Weights of a small mixture-of-experts language model, trained from scratch on English Wikipedia: 4 picks a token.
Below are experts of layer 4 (counted from 0) of a mixture-of-experts language model. Rows are named router (the router's row for the expert), gate (a neuron's input weights, with its number), up (a neuron's input weights, with its number) and show model dimensions 0-255. Each number is 500 + 40 x the weight over its row's rms, rounded and kept within 0 to 999. Numbers have three digits each.
After each expert's rows: a language model's description of what the expert responds to. This comes from a sample of Wikipedia text that the model never trained on.

# expert 36
router:501555431542584460547459482488435478565464515487479561415483441541549535497571448487445542521543496431468538442505492423473586462448490553496500526516510496478472451476575486471492502552470455473499509485476493519498469540519545548567470546475494429537503509496561503483485491504477517415493545495457551478495538517531459505507441507517508476456472439490455493402503479542537568486480537588574534436515543479487483530503535553492447472587413447498475482513542557484496490466538624491505466580501487494465574553483488535447522501501508491555472489506552509467544466524522462551527519475552507479496485546396496495524464472541533543459426478512571485608507491533489477528498469497439475507480524469540514446482447493511528416449539512503450563456503492491429469476553461
gate4:515488473511484495468579448453490492481483486518507491401532460504455527439519480549505536518526535546496489513469545468549508491473524519425497549457445546497484468442527442461569495512515510509446499419524555495468492510502532517550468451518483497431521446577470563433469421552475560469474515443520466470506514486622457526469463545479512494469490466514491502520589550483528536542581498546476504432511544455503493505476486510498468569412515457589500469453540528502477573427493552514447516467486448504448547532490489478463549505548520549564517502469464487510552496476513529505483490491503473482510492546525520490576481458577520458474451485486558573497517603472602466546474552471491488540483571460479572495412471621461533507528479521481552488409474486493451487465530549
up4:481525524485514515508426538509491498523523511504505495606469530470521459573500511437482472495467482451488526488550469507457483534532436466570503482520537453500503507527471532547434480476509504487562539564476434516534489488508457480401523547474504547545485541400517452554503579452512405527512489537469555540509489539376555477507525482506509511530507522464537518491431447548462488459453526433517496540468449572490500485521501468485526439578498563410480554550453445501529421553547460488526498522519525491548444448514513493538459478468504451460497489519538502463445496552506480500503481519487548506486462461454480502411525532422476533533525515494438427502487397519395520429494452512512504470502451510513414476571506407543471513462515485518408488579520546490516510502475443
Pieces after t or w

# expert 46
router:546584431576569456546462465529449489565478502516481607439456458538556490466477403498438572499529484455505533446490461458514535462447495559501476485437541519413478446512530501506503505575439475488501523510476485512490480524492520539543486521487565449471520488459544455487495451476488494428478557505498526457450523504503502488541445476500517460451459449426468525451520407549506537434490507544575553467507525505420478498520577544490434436545446501509516450485534510468456516486558558554524456561511479520507547519423490535508496549449447486499484456453517537437519484537530464519441534517594492439548485500440483491551507476521503580488469512511577525534495503511511512510474494477509471469485488430503486453534493459512478418430553431567458552428493466452480516442515470
gate0:514556475485548514517478470509449500525529575444444554530465451533484497509475454585405516538552463487483490494520488513514517475518486558505525513550446529481479477439520531519512534534496465533510543467489468514521443483557458485543599521509489516494551437505522506456442498515459463428557548498427559527477510549492469522463459544514475419491426439428435502493489524480540515487527484529616520479488489500479460510526544563520415477554503371553538393514483528509462509475546553521493498552531446541473467517441455522503466521580464499540503560532487504518514460492526515469476553468591518474536492591445500515503469458538534503500463564469535463503453509504452492564512482555527476537459464503534554513543503426524450442454604395494499513495485458443432472505509469
up0:503532487480506510504478461510462481525551540459476531507484456500505480507433460560458520503541451493517423475477515507503500493519529546490515464531463536478496536441524517528530560539467459520518534468484477536524462477579467503537551501465531524469525452542519543454398485493485460430527565497461598527499472520510455544532477578523485388494407467444445517481467522502543518500513467503583501458479505517503477544483521524508431487566511358572597411509476530488475474436521522507475491560546421579488499510482488562505448482559469478533504570520507485523501501498510502473512553443615492489545492585474505511494511464535549474500441586480554455481434492518469497574553509529508428543455471498488543500551518435552440456451569437478470520513500424463447484512492471
Sentence and line endings

# expert 50
router:506583438563571451546430467493445446573485506509474587473465495556559490499529451533506551533552430438468549480453481449460531503436452571496492500510527560488473451524486545512521567580495443482533533520477505540517465537508512553505497534474532424539518495455503433501462447487501496439522568530504553434440529560490457557497472517527519445489437460461464479478523510536535530472496536526582526446510545479433486530485535588528506447533479483485512418430555550475461485502549539482535431576505503528463540560452483498483501515517434465502488478525556524434510496554460433536513519515583489422512510556435470493504489533512510578535463491472516492564461455449456466536487485502500499466504490479496480449518458504485519415503528450541437589419490501506457478464547478
gate1:454520528510470485539487542501485477550499557467468467477433558487521425533506514544557519485528435528548488563459497495464501530448505585482563460502542485505558485559505573454461509530496508425542489473581461491485523471554493511468490459487524452492475499544444496491451502450531447532543567489532539485480442581429468516525503530492438490511478532481473570501517474482507545434524487462543512516412497489516481499449509541553518523480527550489519430425510533509532482488542497471481524495541486563534543497499473452491438465538391519523534412392557563406522476529437475468452475455501513425543543536460497552452459619574509518518495534518472520491398448502469432501526469482529441518545457583473533517488536471480531492477465555483533550521473533554411514491485540
up1:466516552550477497521481560458532501541487529481444464427436548490513414544454499525553517525530458537520516555481499510499522531464452558486578496511570497499575485520460567397468524527507492432523522499554437511509536469537490493481495476507514468495456485526480502480424510441547434538468557478552503472486457562422445483523492514511439521523463536507469547503526483479506534430545492467540510526415468499515534540452479523563487520504517538502493437449515475499549519480567531491438526508550433605493558515500485445536404482500394539556526428412577559403520470542466472515457457460481501473536524522494505576494466595545541517523508548512498529527449441456455473501524519507539459534558442565488493531487520470494528495473476550531540544521489519552401490479490542
Prepositions and label colons

# expert 7
router:539567443552559457520505458512445465589482521451467530443475440558556528504509453503491585522548500444481520497482468436442549474442468542463493556496504553512487473527495533483524524561444435470495497503466505570486454535476532549535505546520510449508487556459497470478516482521458521444540612544433520497475554502528473503528439521516458465487448453466422464475544499525482522491493515533576516430513541485429420538515565566516478436577458466535549449452553512465485504495533565496508458538500503514483525530473507530497508482475442516498497477503533511478527483523517454531491517541531463427517455564428499500564480496471568572521425576525553506567517484461488517511480498540483505449533463494543480438525430477517476412430571449550474584445508516492441503453526408
gate1:534592465559543517496517424519486481536439424430531518542486413521563498475545452501471516539531454464466461466484474434487475522488526513490472496403499537466424421546515472533457510520492467470562531467472546493497490532526540555581505596455519422530501500479507460473479423521451472456543507499431501488494481475517508514552497513471425474459506531458425494464468466558474549518551492518549479488581519511510489484551486563487528522518507462486449412472560512518538498549539567586505480557501548535512493515443477530490510495510423531501490464451505535491539499506550457507486500559543466514486535529461550468547522497452516602452463566458519510522475473454495532482467493454535567462473568430469533459499480530531491408544552517593460570470442435505503444457560511
up1:501466483461470418441494492468549521507485477547503440490562504453524521527440549513453534431534473545435564485493505501493539476533523530448511555531543535501546515517499472502463482483445539578479511468554581425444464450530479576436504446492482558469518530416498480529545569590504507551443495550496468469563409518566483546499520542495533513538538410516576496532562606441519488518531493443473543435456561516474524531536490463505541483519593534515450535467495501492555513427525471453511495497525486530493479590524485525508493478479517488486463556494582469516452415509510543478556515466528496517533545456533476470470503505499465443480501503527495488464482485548523522543532547435521485547507439506534506461514476554549515595492490604507454445531592464468511520486538436
Table pipes, title ends

# expert 11
router:480571460526536439571418492531454458550478520487427517441452445562497504526493371547501527512549480434485533479482444456489578520480463522485490519528577534478475443466542491510516538544485473460487535502449531540471399514526558557523487525469553412464535535448526465484483454482489506440500556500466517457482543491488521483467465501516481449461409483469470441452528491550546608469528534563575502486499540505449528584543559565506452459551442484466558400503554548462408548496575547513504471582499494548496515547492460533464512522492454481546511463469481485456546477515518454555517489487537483433497516554443537456509539503517566572519477518488545518545467457478464492532521482515504493439487479490501527446518505512514490419514514447538491539471519502463494460467518454
gate0:432532512525490510522473532506417528494427453524430479488475485445487469543579535484490487486478446494450509497582522470514580498516441447538518464400595495532428491498519460413476536490549491567469538475571532494475510572462532481508477513491468534516498560495486503521528510463499445482501439518534485478528452576484462402477560507547451536435538537529519499473470517494532597458486536560489487587477587518546536500497546520497478428449454503486513439554514579457491512482513510455484508525552453465432488483480491530444493526458524510498587541511570450488543447553481500497523475578473541513523553449486448509516500562479477530462510497457481504460435465533550434535479519449514437536553468585510387517485531549539508503498473508458536488498457481497531444535431471
up0:493478530493489499486532516539554490506534529497578519533510541491541455473481529489518491508508494483526500525483522490520499455419577536472480505602470511521595444542465526548493484493500487466509479505435523437541529413494415524513466514460551467518473425489495492569519525525489587514438519493481450507519558497420573591492505524500561518557440447504530514510500496496468419458528464452500438461522382464446474520531456528478531573539556485419485550511454397526469533526397516504547499430442551526464457460487536498493503489517502508524465509480397543525488550429535499492472539515500490494456489549506515509466504429497503482544534565449510530566523479438450527482465473566463570529466489445468603456528486471432514515451509458469525516480573472514522535502533572
Mid-word fragments

# expert 18
router:488570444538574461569457466553454441555491506466478553458444445540545473523508451529478547534557487450458526491506437440467549471453476567492501526497502520462448441480530485494507533576467449476523511540438491545425448540526506548542522545476543450501516531447564457475473480479441521452550546501465555498452559458524511478526452513484481441462460452457447468455551471561530546462476537567547540442501552519452495552538559549459447451537447488476519460490550549500453529490538561520548466566478492522466538553431480557483539523466448485502493469454522526490535470492489446512536544500564473450524471548432493468539479500510561548514445540511558481550487464562442479519497455525496468487521461439560472446495466487570475427462553467546443548447469501459455495444549446
gate0:485585448476541469506459452541500425535452527457494525477418479557514497535533461501510531544526520419480515479487425473517512508500511545453465542572543520486474463482523571505564496559482484473510519451455519559438467509560484554505527472509480439458507508485520460439513484499435494478506545523473522470438535561523492478490473505506480505481431462441375464537432506523491530516433579506520536422507515450465425554501564505495470457581449460459515459531531482467457536511488518474480451558472465558464471582440543546548529513520483491544479440478542528488512509539519388560591468498496551443473429488493517460527476552545537586529449579530509455567480454490490520487538517496479493494483483476533476469479493505459493402497517492564553530428542502435474518474579504
up0:441548445511515468506514495501498424544480542523512486468459439500519539515503450509497545555565545482423528470477435432520543497457524564471494551573565489521474463457543569475519498511427494489536489428502556501454471485585549487488579497544470434448489501481525425416478454494424507491533513513520571475500526566540485471532463510544468516480484503454400500531438457568528536514455553517540488419521507507496463524510546470490448403493498426470577495514525485502494534464504526470490428594494494559445519550442517584578527516470500451499499483504518504437489468533499406508597487459491538450523413507508512503521462567499505517473455579454501473538472515544516463537552485524484513492533482470558497450500485512490518411517570489540558539430547514470489506480519487
Prepositions and articles

# expert 9
router:534563459535555449555446472523476467559471497526460550486449485519506488500494443482491569522556494449470534473507447408511532460445450607514482524559494545475503471504514531500500523576465467481491502550444518546457417446492502517533523539435523455461558484474544420513459492498471488413517565517489527471469543537514489526573491539507480409451474460428468481483522520534516585482513537506548521420512537481453469495563551574491493490549415469526491443464548495463408499532535574507547484587479504534452560552425524560503526516448452471494510493519540470490501490515521447487525519515572512466494458547455512491533505460482542526488411468522580459547482479528458497509462514469474478506521516496537508467470457502522453412492550463566480550398507488452469497456576464
gate0:516576498524567540540422464471499483577482520529486526505443532543532476494529468489457575510552518431500494502479526414485532449538437554504506536478542528487407492491469462509513499508417483448536508525474552547466484546506467586516516539450513452460446516558586450438493459498445507484520576550479580442477539559481448586472497495489475452473494487498470474447460422507512538438501516561520546472502531480485440559516521532451496497500484463476534466416549477519463548403525576535469484598514538505464526543479486496510486526464421455512505494536483474491514460542508493527500551514515468510530453471483462565565447518510553561494459510465562446560526489444499506448457425509493534523444465433504549482491493474456450450416545485503416550478530573478458503505527497
up0:548549532477513530448393435538492422469515457480481499483493530428433562516443516595575506512512476446452551527485554499475448418495485501531447483547517518406486489453441489470446492528485491495509511481523517543526495469526519548524528571485531408516513495579478453440506475528391489454524467463481476525474517500475527525462441532478470454528438511528461511482449529475585529514484512548509535489427485530511506526495603476548530428557503507582425531525489493530425474488550510464411540488550452515474467580505520530514504536470468466535485550541541439436550422534474476518495464450566553508489543509488530535501541489537484554499536546461498468524501500435449486475577533508443535537484499502518456511464462500457503477504485530611459524560489501513538440547529528
Demonstratives, headers, name pieces

# expert 8
router:486567408544559427537471468532407485523487560505459532462477455535559497515537448536476551523552494425514518472493459439487539531442455547509495569466517524441459466510536512517521495547466441448509550483472526559473456474506503538540519543515552458494514530449556485500461486451408478449530553482446561532430547449499499541488486512501504471497431414467430538470532472548525520507523547565586539468514545509440454554554514576482484497536465485478521470468558488460465530507509556498550441556448527506460510543455546522490466516479437529515473488521525499467517481521497428501476534471574474433516459527419456485528502452498544548483423591506540491570499452503484469527482460528474472456467529465512498440468446478529460428468545373538470522435511479476515502460531486
gate0:565504477518545515512477497628467449522469432446527522583478449508495518481524478521522551430553465427487490524442508444476537505545445506477489524464448548493498539448476518517527532559397524492451499503461457529479429537544565513515466553487590415428504527460468449498491479506524485451479501559476536491537494531483480512500513456573522483458446459438460426434532530564510500534549488541540491477491555526506484513532554530469531485505484513478443470526526469500438536451563554486557499559536454547474476587522456525457501510517452489459499489454532428461488530518528452545496547492491515464527470538466480483499527553505542535429460507477496506557447442464502483557476493487499538529496495547541466424496405496567506444528525471581502572472503502517368413470540504
up0:451498514494464492490543495399524578473528577548512456426504532521529506538482518487488478579456526570498498519545483521506457539483554501558515485567545436498508497580490505486456495485573484503567498540558516494511585468430413524477572457513406598546459453519492512525500541491456499537550522437535477510511496494496523512457471517470492558547542535585526586602491474463503510461466550474463521532500456484515516432481484423533437540521536516531524571466471513544533501534443473496498516445502507464555491423498525505556532466477500484530520537534475540525512436505487557431494476518520509546486518470530497531513489459505472463545523484507512487447594529536471535505527522522462452498558525468454568595470545533393492525478496551390457464497496466496584538537499547
Commas and clause punctuation

# expert 44
router:519554431579545437526447474460482430565465520479484559469477453545528525502538422555502571527542472446468574492469444464440526501467445593539483542501558544473519421486538525519478545577434513434502543482439525531495502500571456557562483554504525429516538501429569506443518481493472491439519573516459523524452525502495487528520479502519525471481479493453443510487503470527494481449472573546569515416482536485453446525487555575505457493554471466482532499453541553480462533503521563471496517561475514536477578537464533520494531531516414551487498461508452506528533457516524462524465504502567473429533479528456488519514457453512536553451446528563534515566513480541492471547498454523455497438503507459537510429518464452491496416448518445536432543463505494492483501459578476
gate0:509592471480517541543442445540515474506485433461475503475480457556511479532521418543546513520509519454540465487428371497465510466489491525508508477458498581435437548479462511541496550536497487458477543473465455540496436540527528494475571536492588485538414465472493468555504451495489456477490571492514485551494495465598524488523494466481500498479477470507492448475453533556548504502439505491533558469503491450456476549506566524486480453580481463528580462523532481478486518405508526581504476533457533516480526559451548568570531492496486529470565459525559552512551549522468445541579546471509529390477395501453496483525444501526506541484458487520531509537481506466461509481496544512576568463492399511515435551558510490523495463512535518509545562492511523460501535519561524
up0:541508596448521548450448523469471521456529446458514530511456528483513536503513499547538445547492495529465507537520598523474524505531446499491488478474556539597502535536466452503522556487516514514556464508481488512442500509484456500481409466524468553468497554548471514470529548571447406538557471540532575489508517534473520550550483484550564488431476531496527578509557472584446489453468523447586421535550555472524499489539550480489546516516503540460480591471456479476480483541497462447515500514505535481585558464561458465513532509470577483498499459577421501535492452523479556466456443492488454536534536518515502454443579525527470474441439439595505480534516486530499531467532489533478463497557523536432511487468463491481429527482458524478476504526577507454517505421504423
Title ends and M pieces

# expert 32
router:539583443552564440565453432488455481580461516477430545460468431552515474478494418492444560518553471426481525494478457439441542486450461551487461543484516532432470450476542487510519520581456445520511548521428523572474462518526525560553465511500549429493530482451554478501441479491425484442514553502494499501446541519525485532484484507508500451460449458440441463468532444558521520473513520558551532440548547516466459529507534555499447477549461483487530454488555507495443515490546572492550480555471503512461543548459524520504548499459447505471471451467520511478529464512541447512506533486573502427487480525455470507579492474521556547469444519516526452546468473528482492524480513494489447474506483479527526435477464490474465418459567446551448569415517545499487511428558466
gate0:523591499506569464559474441513465484509506554438463513450483468525534544552524503400450498486543536490472564488520509459478526523506425520447513466506535535532542540463463454479507479559421491470504501514495429500537459525553551517565503508465602430411544554528491471515507466511507507486555635464500546474478510461469557465542497473580449543502505565477480420537474526524577480491463518535592577528450567532504471546514522508482594506597487419462487457408568448463500589494519566496507537558484531481478518496495531495436467509531484450513543523507522514437541564524493461476508546490542452463535501562503549526550459445543506558507511483486547488563543430519508516490478469470494467558527467485514482488483526502533508468450514495498505541458468490462476477490496459
up0:490571490511518498474520543448490523545498510482560531468528493548514491482446484527434498505498511519452429543484524418480498496472581500505437522595508546525419536517469522536455464538471512457553508509491525469500496460489498556533473489523549444568542516500485466502491462507421458504555515529560499521524514525502506508540523477570478533552514433414546479435508438405487463562588523518535515453470478483558528469541544498465473465494535493564558539474619540544523552452476476529583468489475437430456506458522457437512546536448491521507491497490490546485522531529476473522468520526490538458573532504539589557545499453396503468511479495465511516480471457521518519531476479488395437457521456473501524432411556535430530510490548551538475524427537428482502430558486517
Sentence ends, new paragraphs

# expert 43
router:512598476539557447534453486498464438571488463489470597502469452539555474458505401492482574521573510434478545490475439394485545472483468539531481520526519527495477417493545486536510513533501445464473536510423480559499445545500569536546462532483561432514526525461521479431463474471489493430559549466483496454459542463512471489509457541495494491492482458460436466470509477537505532467452529528596548459474549525444511545523519562481482444514450497520510434536548504474424517444520555504514472604500510519496542558478483564483551530473399522500506429534537480453559465505485456568496483485533506439519474521464536485517480483506551572526434520509531497553472473483473477511429506492509531461496514444534498430495468491488524426439549470522517572450504530462466509472569466
gate0:467508511495499504424577493418416492491515563527481518482470525449521572488537408519431470535487456496527539533492599598507470523499522492495517415555494426469501537473519531585548504474501514480528514453447490456462521541582488520414499502500568498546517591537499531443442464545500533449478488530482515463512449487459514442499455565481442463505530596509531550503486526479477466463460590490563470528532467516523502495575508458488530464516521543520472501528491529533450492435492497442489450564506536448526529521556485463533544488505534503409468581512520410509505461429459557470483490531499531501477509494518491453570550545459469484498521524568498468547459427449546534435577520512511542524513420512459525461436523537523511507445508477513538521495549494545498546537567524
up0:543439528512464504578487582560592507491485481487525415484550489540497435526483599486569495485474499525463408537519401417500534475499507483535498549491478548553467501513457504480469510504565464553463450516535512517564518505403455477537506481485436513497474431479488494498527522482532553552512487491530455543497515504557462517490499417530505549532468398526481430504503501530472520541492440513413542501525472472510483487438519532527506539481500490481548494508491474479586519576481498561513553427576469481512459412418503511509446501486524504531533454502464594515490560579499498506524478467462480510578533517492521572405418484543540476477473439449461530493542579544451515533455512480523499519442544530563499492546535494451533515547457528500460459502453541478514445487479491
Auxiliaries and verb endings

# expert 28
router:518568416568575432556513455519472463560458547485466555473458438539517513506506433554454536550521508429479538484489427412525557442500442589512494564548528532478458405490544534535476495587474462450499536541478509561465475485517536535524491543514524456482497488460536467485486459485492505427502549516490546518484551470477466531566420481503481456491460475457462476445519482570524538521499571511561571406526575483476502544544558570504473472564438476492533440455581525487464506514512578485468489558485501557470524519464536560494528518482476509498496466480545483454550491557529454503500527481595500435511470531457555483529488460528553544494455514551561497551477480523460472540527502519499490445513466459537483464493462505496498419466559460522508545493477485458472466465558443
gate0:479482421480530506518478496495494457569434471516514443510488498529504477512457470616477519539531479468513479513512470489451508519447495506483528552464426517453475554426463436525481413560520429510516483470475575525471490497477486580514485462459547442598483492493521465513558535523473579500478559480529493456490540494495548497453493489479530492398470438431479529481504466556543557480458548584559509505541486489472540483584570511440520402545464539573536484505514518503497538442503538519603459522482481514481518489471532511558553548464501490492455469529572517531470528449469498536587561521528519453480479468373495458475452501503510513498402554518513497490480516555473450494549470528446448466561527469489444460463532498470480464478543510536507516443512440464429531542506461
up0:521546562509485481476508461563503504446555519453524536507470498479510515516585524352484508453477507530472507491490512484483532464547512496526461436531588505541517404552536567477509609488470532498466541552544399474526498483505548425530520542550487590435546458532516558497453426510471420508517459483478534529482484491487518468504493529501476511627518580540500461494522507457457443523549446426494460505436545468533444545430444517537477541468527473446498548490495490517478531549550459477431539478503574480467473530529477496449456486515474458526564513463415487480504436549548499495405482465491499537502488551592511508531502461527517505494579458520486515533533501452538543527446527453520519522485466526503543496513451493509511522537474449459502500564487546525565443462503523
Conjunctions and table numbers

# expert 1
router:482563480554553419499451461520476446550410514449478539472464455551510512512526463527443562530552513417512548486468446421517577508482459559506492532465474541495514436497550502485499533598460471446500537503448494574471439491506548567526488546463556469497524457494581482495425459485473548452525550507482521475511545498538522481514477488521502453479430452476462457480526459558536533445451496555557492478512548459440422525532563555506477423548468498442533459505561536478419558551514558514513487562487499512461523522454517579451490517471459496504456465513532560464526456518530468506509527476600463450479492552464468503575469464456548538503440536510541529518440483487488501530519501479438453476490473503496516478538491496542473427470586481573482539474512538469440489422552485
gate0:508566479472532472546438516487456471530446526500420530472402461529510470493546447519563512482506474463476537458490509502497580515457470579517497505456553511435519500566520504508497513508498489513478456530449479516400480550477512524562424528521539420552490520523509455507512559476477418460477555442527465511508510444470525526515527514505510518441513485448457500515453409497487509533392507494530483513520533474464539500461496581508479525521453462549573459501577496487493535507466580451472437527547421530512465558453523520468544579442432464498514509476534475471527464509520502572591526522511470448544502506446485454527543443523578513592463529455491545540477485541506505562507465470524500515472495439547509476495511499492440436460487432465570606479488532468498452481606540
up0:502451547472516505478487517454588560466573507436472483481475547452508513533537549503537478502545490511514509460404480483429476522557514488570528505463495473534534494447507510486549452494499464497502480510600501492489573501486541475469513439476538517528567436536464521502533474491555477546519426542478470494463460477534473556596447505485460486518493636484539452519430474479486470517528506461513468458486460447465517472445465465459478569462484530545549456567459472485522469501425492451517472460476527468546518483549451495469505510540581526447528572449481482460481523527563458543522512532576461591530484506447506560483537557557497433521543480497491466438543526568468514489504500507454454502528525465477416603511501449494503523583464490489530430577453580533508544568505514
Prepositions, Kingdom label

# expert 10
router:466573456566550443546498442508471474552478476493469542468453423575526486515515431579468581511579490443461538489441487432459537473469482557496467547494522490482470457505529498493527538565440448498486556545462488532479475516492566541539478553525528443498499523500514463463473480467454510443535564499483563475460552466516430520502496499529512456468447469417426475444497469571511573498505571530549567472508551490456447565528597578504441490572470415516566466478536540504471530486533546517545436564492512545479544545500502518486524522473454495496513480488519522476540434564506448519499523490564516426490497533448512494549472524495543548501450566508538487535492478513521477483471534498514452441516495483546534425511441457460487424433571472535454564466457519477514481469548480
gate0:442582494544526515513504538536445505504506552544523512492500416511480509483487426528481524554512467474437567431572468487447522531467485570535494532512417575468434523475638593437429523578490520476538539488492508594456515488507434495489572482504474484415510549510555519541516426516488450446521583466507491480510494510507462562484452480478472464484488453477459488466500562514489613445490487485554575462479516535505542511546540496537464451556509460479501433424557485459541519498564524448495524579495441534531507511476537494462462505470459506481442485486524503489543461511515454539514496434567539460467433506468487506531431511466485523468493510524497472513398520449419483535497497534544482507514483480517499492471507504492536439466545516515532553497519496446426484416515520
up0:464566479544479476527438520492476501470523515536526480573548466498499471463455491510469527512495505510509518489545440470530491684501476537548529544469455573507502514480557528437483434485523476518497476476467479555431527534489444457483515547551524508434505590526523509570499439521483494502590564430443442439464521586499538525501466485466450472513495401495511437488454564457499576458472564462500502543494500555516494458484528446545439462556475424477500450421548519429526519551582535503384486524548456528485508472498552448472519549457491465500428494474520463463508441461474497507469497465533543442479398518479531532540472519462508496541539497447517446519446523489480498516532512504505501507511465476490453508448530552454513490506550476449516561520487504419497515484480510
Coordinating and, digits

# expert 3
router:499558425541570447532474412489447475554479516512515544459428431547553498530550433487481541488548478406473549451456469440544555501489478577512470537476510495433476480495527483551451560551426466484489506506455520541467503533502543559527456545477557450526528532489526480490505478507488557423470563535428516478494550496536473478499437501482527480465445457477475468447509474557555587432515571565539544425473510489461491509501512552522460447571430470512509499481543518476484477487511591512515509560462511487471503574480511524453507487488464552560483491457516515465533491522520474569536539521528470469506442543424487535547483461543535593474443509535568472586472431515491473520504469474470480495485493499523533417493466436491484413456548502525466533458501525501472496448565433
gate6:521499502491483477540463485580581505510499562520436500446474565564519456477514480530525505482562519415482463556520508471522464562548507493507512496459550468467514505500463422464491470509465558494473508491527480467541552484515490456532579447438542518481532541439525441535581554536510498528561548552460453477494646444471496497452537523443459514506527504502486487534394431538528484531509527468501434514497501437506479526515496458490501539508520557462524492537511590534544576505510482464548540519546530431520537498522524482486471488508520447490542445554522486541448513495467516471491510454462542481444600581481592470482425513499618546493506475460473434499476455512502466457518400487455486563577553481523466482427439425443521488462516457499516495521472516480498495474518528
up6:523486504480480471546470464559590511507520557517443504444476556552511469502515491518540486494586539434499453561522507471518477555557507502493527487464555475488516500497466433466498472517454575485485507502521478456554544488517482448524588453443541522493512540439512448525580549528504493534534540557471445500491642431480505499448536538446464518523555493499503505544406419530527490530501548460499416520506519429516491506504479444471491526511526539484536496542506561548561579507496494459541531513541541443513539510542522474496457486503529441462537451566524487531466506494475513469483516449472556490451591598494598463476454503503622543491494486452476435499475467523493451464511387509454474547585552479504464495424432431463517496481519455488514485524462521499510489475508512
Table separators, word fragments

# expert 47
router:569577433546560415535477404511468464566490493510491552474469442523551497505491447514444549529524463450514502505532470452511532425436444575487476476502493563448542429481517484524437526558484446482487526520466505528463481538520526532537488539498558421518517508494525491478471511498458505441500561525487575510453580463535472501596483500538504432450450459483447504443499424542519510440507535554555563421459515506405482517509570558485433500529446487496492471476562487469487479487484564564511482567477482501463542500470526571514541509486432531518489458525520544471548510491491456528531529508609482435555492526484479513533448499553524577497470541504564488537517469491503491498524457531495487451473453487554452494515458462499497416439572470517449548458499527515467518461564442
gate1:536568438538503439558431506511458468531469542523499514535485432468535461511562551519484575461580538384573496506432435456480509497442507528484504508500475607439468515471531477503538502536465457466520514536496456506494534526489561532452542508472550438510554470542526505476542484428486517429489580498542568532515533465528464468520470454537553531515420501408433461405541459539538520472492470508526489481468495412453456516490599507540462466538524507509499448546558454490530480446536541481494452507465485548519588551441482550486497583501448505434529443538489493480542514511532519474531548490524493505541496542472466540557498540505572585542430569513506512549469502498462483458462451480492495450471537495534507502535507496460518455461553434482444494479504493444456479477525486
up1:541534445538511501471456446497473547562435538464513573415480482478552616515424489451445523526466416540509565531560515482481516492481509543522524476449552447549450438488532422513522473550446525548465545515440434556523520538524475446507466572575503451561420503475468464534477456486521454491572515543531540532478495484473502467483463486548513511480499438481534525521483503504493497602567504461430560502478433535502567513528523445552552507538537533476455505538526507489484464465553471502588497555530466533489479464477532561564463469502551442481492572530565479474461448459482535514443500539549481523549574491503474445541574498511494519515519504476523532517545449466484510519490434549502518480458514548463572520520482517506408487464524475530498534430535509449448446550462477
Title line ends

# expert 23
router:466579480537530436543469466513446447526461474483470595477426448518567493495517424515496544512532526422499569527397442435468561493424477576523483511503477542477502430506523503487499491564522465451557528555471483546481479549477508560495447549516532437474461518501489461454503483531452506437552590454488537481491552483559492518529451531510500477456437448471441495486505500538509529454510515548546543459491518491440511535496484576477467489560413450496482472490567499472448503522502568557524463560553482509457571546478508554483504503487451553530486426540550532432516499488508405521490556534548512435524462564461487501559507511457506564494468518492541509559429523543505511566482479467465475499498513489519527476526428487546503426445546431518488584460495534474486449466534486
gate1:535509478525496537525488462509462457548543476484449534528469454542564457537458432459499550530544438454488456503473484435540531447444503518475473462524504511420423482513492486496545569540466379549518543512458533484433427422501531525539440481497530457473452462504546497461500502478463507471480548535485548488485514421516479502468530524543512451423467485473432469462528509544553539494504464563505580481515555533428429503460501539465494494552457452468473443465538482489447490457468590492573484531472461591542529512497474558454552487532455483537507463491435481563506445499518458480549555438519518488520469528486504435505428520504560578495465579502546542519488492462481472551540481552577543487478463528457499521497430461542484424478520508536483558449552508457423526453537459
up1:485534511503491466476430553500485531422434507487552463500557520494393528513494567591472463491507491528551517525528544547467509570512523425511500502446568474531511515528472526490483436407599529476510462448549466536532516520508454534440535461517474486549565590472515501537489514527551498500544434488489473559506501540511527524548447488466472528530513488538552544510427529469463448566535501464486546504533450444550508507528501491546535498510514574491520549485527519543605503495550436487438442469514501471472482482479499492487521524499536512479472514542599557418564538476506500490456467532488473471442499502498462544496520507499489397537568454509436476448481517544495572459460544451452493479530535517522548479557615540482534540527511496474537457531454508513558444537395568
Word-final suffixes